python train.py --n_layer=13 --d_model=224 --n_experts=96 --experts_per_token=3 --d_expert=96 --d_shared_expert=0 --activation="swiglu" --moe_layers=[1, 2, 3, 4, 5, 6, 7, 8, 9, 10, 11, 12] --router_score="softmax" --normalize_top_k=false --routed_scale=1.0 --balance_loss=0.00452 --balance_bias=false --init_std_router=0.011 --lr_router=0.00086 --vocab_size=2486 --norm="rmsnorm" --norm_eps=1e-06 --tie_embeddings=true --optimizer="adamw" --lr=0.00169 --beta1=0.9 --beta2=0.99 --batch_tokens=[32768, 65536, 131072] --seq_len=1536 --train_tokens=367000000 --steps=4828 --dataset="wikipedia_en"
Below are experts of layer 4 (counted from 0) of a mixture-of-experts language model. Rows are named router (the router's row for the expert), gate (a neuron's input weights, with its number), up (a neuron's input weights, with its number), down (a neuron's output weights, with its number) and show model dimensions 0-223. Each number is 128 + 24 x the weight over its row's rms, rounded and kept within 0 to 255. Numbers have three digits each.
Before each expert's rows: "comes before" lists some tokens at least twice as common just after its tokens as in all text; "mostly gets" lists some tokens that are sent to it at least half of the time. This comes from a sample of Wikipedia text that the model never trained on. Tokens count by the router's weight.

# expert 54
comes before: "-", "|", "\n", "S", "|---|---|---|---", "R"
mostly gets: " its", " Council", " ===", ".9", " city", ".8"
router:148125150111144097128083099125074140139198111113172139105151143108125111088131107148133105112136135137143126138138141154151098119123153174127144096153135112165111107107123138150081127125104152162078161158110160159141119138153097096089102118125112113111140135116118122137113115127110121165097162135092109110134093138128106125106109149102149162158118085155132166159147106163149117124136134134135068117122118155148144113122109177144160117114118090139104158118130109128121155126128102161117147132159115131089096117172067119107150076094057145107149144133163135108127133144143153150134113102075106104154146140149142127122117089105108117111117103132093163142118087098142113158113
gate5:147175111123128141124159119165131168142128112136164114130126128168151133096110101171126126120128129102140071096108111147140122131170135110101142163145102150131131102107126161162092166161124145122168068105154140086124097158149102127084100133144133094123147104151148151110147154163085138135135132155129133152139149086138125125128132074088150179117121179067151125116158150161125151103115121096098132167172140131143135128114106113043108101141170123117128129136148101111162118106139145153136126134146126145126056108132143133129092140107104123121114132137125122128110108132169122153106109113117142113120151110120139136143119128140117119111129127124116169093103120073094186127113
up5:145152100110091118113125122142121192140111124105154117119098100136085149070105127113130130149152149157150106121161145121111200138166157126131146114135137094143141152136144103161166118128132104147120122138148081159129141112145111147137108121128071125151119196110065110126134108136109103188112124105102113129124109107124091136141181141131140110122099110139125130125147129114141164129117136101087150152122108101133136156117147140078127108129111117129132129141146125144159112151157143081100170103110135119108116144152163125116174099091158137121157164167091122125147146101106064106108138114087109145118142101105154109135183165163136121108123131136102112120115100136077096124120
down5:142114102190118151089135140095118105152121131109098142101106171138139099154099138109133105136097159136092137139107134114105114108102121199113121165134119091073147130145105146166123126139119122112082132156155113168125110139130146108124104140129191170135113112116110155132167153114189120128122110099129157111131130102087136158153134131127117182098127122142121173141116151079094087136132138150142077126092147114127148171150134138116141127098150117132153108107127123087061114098121146136127147123135096171096163144091131143133123133113152115094096126114130127118117156110168104082126110150089096108111087129145100154140119118128134153134138091115154158086130140127115160144150

# expert 34
comes before: "-", "|", "\n", "|---|---|---|---", "|---|---", " -"
mostly gets: "ouncil", ".7", ".9", ".4", " ac", " Council"
router:157109163124136125143096103110104108099193143114130108103140160094112170094146106126144138142150112138128122119115168126107104107102159203108151109132159129147163140125102150152086106092111115124078137133129158139118104143147112102100131154157129130119123173113123091131078124136140126150072146125116107145099116141139147155102127132137146159151136103158118163142111093154101099153121132137123083157148160154159154118143139143158162133109121085127154128111107091149098117150123096153123148102143130160080119113144080124129123051121089163134143128125126138099093152144135167114131127126105133106152155106126141137120123101086109092089100123119131159166150115084141109173133
gate0:143097098167170142150130144077195134124132162156120089158129113091139116162142127167114165117124119127108126152138117129126119177107123132141106141160108190116177113159125129132127154138146130118099087112148121099138133074114109172118113133156121104132129111071123141145112064170144133136152125119135132137087134101101119107133138156109103133129110145090110157131151145119115149117100091126115130125140141131135104124105149121122068130139070100130107116128123128137136082112115147111138134093143138124137092116129131121140062093128116160132121121086101134130099115117118145090128101151154131113128193144090163123113066163130162163114103095113144079127118121133146167126148
up0:173155162106099121106122107154123142122096132169134143123123119153136113113134089082110140140111121082129192097097153163177122083136129108132093117142136132149102121108145157133151164108105161127116150101136084119183115123118107091094109140129110134094127142130134145089149169117082135120113131135170153151144121168159152148152113133118141130132093116150105125126087134115097121133129160136136127147112114144143149137139075145106145156105142132153141144162137112164136113182154141167138135113160134112101110093154183149112131108142160150102145130161150117133144133116145140168087164165125132128141132102148043149134157101135132147151164177144113120084123151132151132165130
down0:134137072150114143107124121170136136148140128139106108128101163172160147108128060154139136108123148113099130075136123144130094128141144139135121108175146101147114109124124115156128128137111159152132102121095089182132080112086122077183126126144138126101076110139081159118092105156125115083096125117102080128146161112116136159104122130101114114147119085124154156124123131152132137123136159163150090154135140123138109134153096133128147138142144169102145068105142149129140129175127109146130111174129100172105116139145127120148161142128124113116120120120158142141134130159119102190101164134110157147117123142148106163144118103123162150138139157144075143132126144075122074108135

# expert 94
comes before: " by", " in", " to", " of", ".", ":"
mostly gets: "ese", "ified", " Democratic", "hed", "anguage", "ized"
router:086143134128106136158100088157102166161125110110139153117154087131103132118089165143145131117100130112152116118142136137147143111116145118112101119109169126106148126178148107121145149121101091102109134157136094160097153095143118106106109119121117153119141145160104134156121130135153121126166078103125115164115163136084131110109126109121109148163164165129100157121171111138146146138169144111134125156120143089160182093125132133142094158095099132078114135117134118101111124155131110150169123162147110126163147103150111149144088131138147110094073142139131115136155099122117151089091106135105178075189134119104098095102111126119130089118134137084086115082151117128135175149131
gate0:135096088181161140141098135090180129124126152131125084139114122120161120149154126156141148123150141116144126163135134118142108149093117111126123154148106191126167110150131111154123192120165148104097111107129113108156127067127096131123092129178133106138137122050112145129125087161141132146141115105130121143120122098101103109142136169115138119135122140114094161125166163124131146121110093116116136108107144129146089134115161127118080156117095091112102082113134148139140106088120126121129135115144136117127087125140123132133088115114119157145123123083132135136097099129095152096117103141144159100142185141094152118112057145110158137108123106128142067117108136125176171124139
up0:163152164124145139134119109147141140114092133185132136111113105147112109122135086094129151147116111109106207103087150173159147099125149099133098116140104137140119126133136147120151162109112151171136161115131097152153118131124094130106111131115145128097105140129142124122142176111058134110114132145152151133122133190150140143155105113119124140142089132121139112132092116124085123107114161143154112147115115146143175118142082128133161138109119128130129147163138108133139108176182155164126142094146124102117137084138149164135098078138102166104165110174140101125145127118167117155120148130131119139156109137169038152134161096151119136151145157154112135106133144139143131168134
down0:133147094146138142119110123150135129144097122118110108132100165153153139127148074162139139121114160091128127086109128131131071117126116124153121103137155127133117109107127099175111126146113156134140087120103087172137080115050122072168154137147132131141098132127090133126092143146098089074117104150080100104142145098142109156117107152111135109137113114123180135134126152114137119088163170142147129131145131147140095145145104110097126161137135126113143075131137172111177146117133137158119094171136121157101139155169121162128146141114122120137140151146172117138106131163115100178138161119098149147095111106156086161143118123120128123104123144124077152133126144100119076145102